config.toml
d_expert = 96
d_shared_expert = 0
moe_layers = [1, 2, 3, 4, 5, 6, 7, 8, 9, 10, 11, 12, 13, 14, 15, 16, 17]
routed_scale = 1.0
balance_loss = 0.00325
init_std_router = 0.00849
norm = "rmsnorm"
parallel_block = false
init_std_up = 0.0312
Below are experts of layer 10 (counted from 0) of a mixture-of-experts language model. Rows are named router (the router's row for the expert), up (a neuron's input weights, with its number) and show model dimensions 128-255. Each number is 128 + 32 x the weight over its row's rms, rounded and kept within 0 to 255. Numbers have three digits each.
Before each expert's rows: "gets" lists some tokens that make up at least twice as much of what it gets as of all text; "mostly gets" lists some tokens that are sent to it at least half of the time. This comes from a sample of Wikipedia text that the model never trained on. Tokens count by the router's weight.

# expert 28
gets: "| ", "\"", "- ", "). ", "album ", "song "
mostly gets: "album ", "\": ", "song ", "classification", "Chart ", "Scientific "
router:068088118155103095083119128148154087057111094098120090146097144121135162109148156176153126038102080158120163115120120120159064157152079132126131151100098141146155098127113103113174110086147140138083114122128117156135156174148050100148141116123147112141123070154246114123107093081112128140135176163048074189110162131155079171093089157064147105195096109125112101184137110134147145121186
up0:112157086130175088119166120165168155112125061166085116180146113126172083114129144129131066133131117144146132100113116084199087098134123118119100115174118087145215161117101117114174118097108118070084141139107107133170118104137068108085146114159228108101138168151116081113106137122154167172163136148200100152134108102132132117070068098107102091088156105122084109087121167113068111172135
up1:108078078110171133094145094132106098096084139134132117138145120174091078179105102064197175155135169108089079147138141166145154107108180117169121111059117109157126158126127112081130112113170129133120155175168106125096149152122136155127102118133094155113139163170176128123036110164159113164015109077132059127098158136112110077078117116155070089175177124069140171086136105068099146094144
up2:080135165108123134136163117140122090167117117136120084137144115160127064133118067103143153172116152146191092116143128135137144091167184164169140081099156158120134148141084150045136162129149139144113209180140112088127158139155105102056119117131107108173189146131158203145123109175151209112145132132108072180161111166132123155090112184095048126138189119096162175156181131141148140150134
up3:150114104070114166096147084135126088130148119093072141141150134160206151168120145153185157103113155135163135165162103171065132167136127160077153158097083104078193144154082107123155194133090097142143128134130115143162102129129131088105091083138164104145145129110096090090158142121138116076136178184092136190101120132162124125094100157105188093157132093183162132075107163132160127101157
up4:080057142093205070119114128076154086113151139144163103215131132106132154147125206118137175127126105101078127130128162134139129051118156149147161184125143134097105162188144117121129145078153105169182075110135089142176112133112084184035186118096136114138145133101102123144100157103163120187097147129132099155152193169155103120178173154107099133190125157163080098135091121142143195157136
up5:132113080161144158152193113123177132119111099065144167145137172076150170147139210161177150175130134097107151110134062120105113095130129161106114102135160196138074113091149135152130125107077131149143103141159125120095115176098155130077150113096086111171096127080125132077145124113127139156154142074132130152166108118147104145171154155130139115141150097141136112120075101139090136099161

# expert 18
gets: ".", ",", "% ", "(", "N ", "population "
mostly gets: "population ", "Population ", "median ", "average ", "percent ", "(°"
router:141185154064079145114103100116133130171138181073128162122132152136083091164086124128143129171169188084107105108104156120148087074094119136115103113119077089112060138102158108077073112179149160148091102125173137089101067122109117166093163137148138166105106124144067153214108121121128122165114109129086122057138154120184092090128172112122158155122118148121140125157230109115158197106127
up0:126124123113098113131107097182116109121123169163173163145086158136139122082134184113146229087127134115144105116149177088111110135117076126160135150103093082135110101124151159108086142152209134135158139142155147123127085077104070111132146218142155138111048127139112112134142173105150092093093146103093115118121115077090112139141180126131102137216121090117162167186142081161185113119132
up1:175127213094172150078116172111150128146102150098102148127092148152085139163099148128132173090145141126113040129106131177152133144138117150147163172137129128130095166071139155098131158145125125165157067138071132186118068112098126169147166134162151138129167102130144116145169102069056122170135081092141069160152185167157151146152097136176087151095079176158092145099135112126161152094131
up2:133207131105100061074167093052144100097183085088158081153134141155137143147134123160149159125097146108109105148088117060040104059165100152170185115128127132120172139141093102105073127054082148134086109103129179102108152138090102149111158131114176154109112108140152096147069104098106129143134141123116110198129155085144146131123104119163084158094161083124158087109155121162161170121150
up3:122159102156170155126136157063157152167211097039153135107172138153154095176121184159163090150152117091046097170118129081125140063121132136124115123147111134134105154122093147111129113095156172080159163094153161144080167069120096101105103143128170137095220109132141104157103076132160118149121148140097085088155131172147120082139176062106148143135145135174102116034120129102111142147155
up4:103118117124102135142142123087074161163123154126188135069162117061103132085093088149104107106078158098207137147099167118170088113164108087083131110100162160168158110134146092127089122167120155180129095141102176140143094167124116120140134149136130144104053103123128072131102183222100110153158136122119131128108140097224154101072153141116101143119184136130050085142136180152086156150148
up5:155074098119133143135130117050096141081119114133140092094054149130130108107101097140074161107150113141153132108100179144129108055074146065095129144115093121123104146111081195177156117077138066109083181144140114100099114125147100120180105098111066126134124144080155151154123094188168159162155148160107071113122104080147109074157143148096134170172095184132077116108179144170064126130107

# expert 62
gets: "°", "′", "″", "N ", ".", "$"
mostly gets: "′", "Coordinates", "ISBN ", "°", "978", "″"
router:094149147114123112149104127123109086094081152170164064114120173142080097158129132151184112120153098135124130107147189133130057137129120142108153100160149105144145112060187105127033178133138165124183073163138072071157164137068167201127188116145125168183163137137105125175134128152180169096109084133108144098041118170101064125116139094143138159141077172049093160119155109162101130147174
up0:122133180092102109107134111125061121097164067135146115090096105125133089080145136108102133107088145157118185116119126157127119152113126172142177111147114078104133173131099155126083175109120166159129151120180125115156192129138166139189138101164135083100083160096131133103079082198134151135161137085094159129131126179113132110077126138193072092136102129103095131133128160155192113152107
up1:104089085115190190120192133122173103125137105138157158098135145098084082185114090154148104168109116104107107105151153171175144121109123132112115093157083115166117104150146200107129191102151135147165142155107078120086176142117163164156131154078165180174119112123147131148166121126102091163137075066123158098067144195135187137083163154118118199108121159107103155118124138153071145111134
up2:098139127153108100153180085056081145104124128125088092176177142111112126122150131156156121092128079133116104130229104206079182089177142092159155123127174138154145141147080122136093152155074111114165183142145110080073168181090070129085138124048133196181181122118126107170099118101125128093169130133094099112184119110122153154160185138126101129136089195151138131082066126121098125092122
up3:113134093129120141150070093191088137082175132131177084109125179163160087170112105084140130128097095182119144064166171119068127139061080130106112142156092142102160178108142091125107148107078126095134091161142183133152088097088144122108066125160143111151054134100113125164141111142121148165193156120148095102138167102139120120118114100163168079102121154194121168106094108179165168141141
up4:183100176176166113117146147178105148149071126078114067083182143171132153115177136165144102160062099115149155114142127135163098083124139151115129080135142081107142145120144174116144122142188115145091146134112105096178123226106132124136152128116122120118081138142088107127163144172101145168096104151144113158104105121153080134092101147139182176128078118135078151137074108118108134127101
up5:171163152144157140096137161097192051166116151115110142108176132095117177152123152115146120113157099100099114101117062148096117106102127122064106143134169207052103105139151129151127165147126133131126098147089161155119112104127131144083114091100150055105127204168096151145134062113101075168166121058168179163121174071153117087140118160175123171131146170141174132141070121103159113147039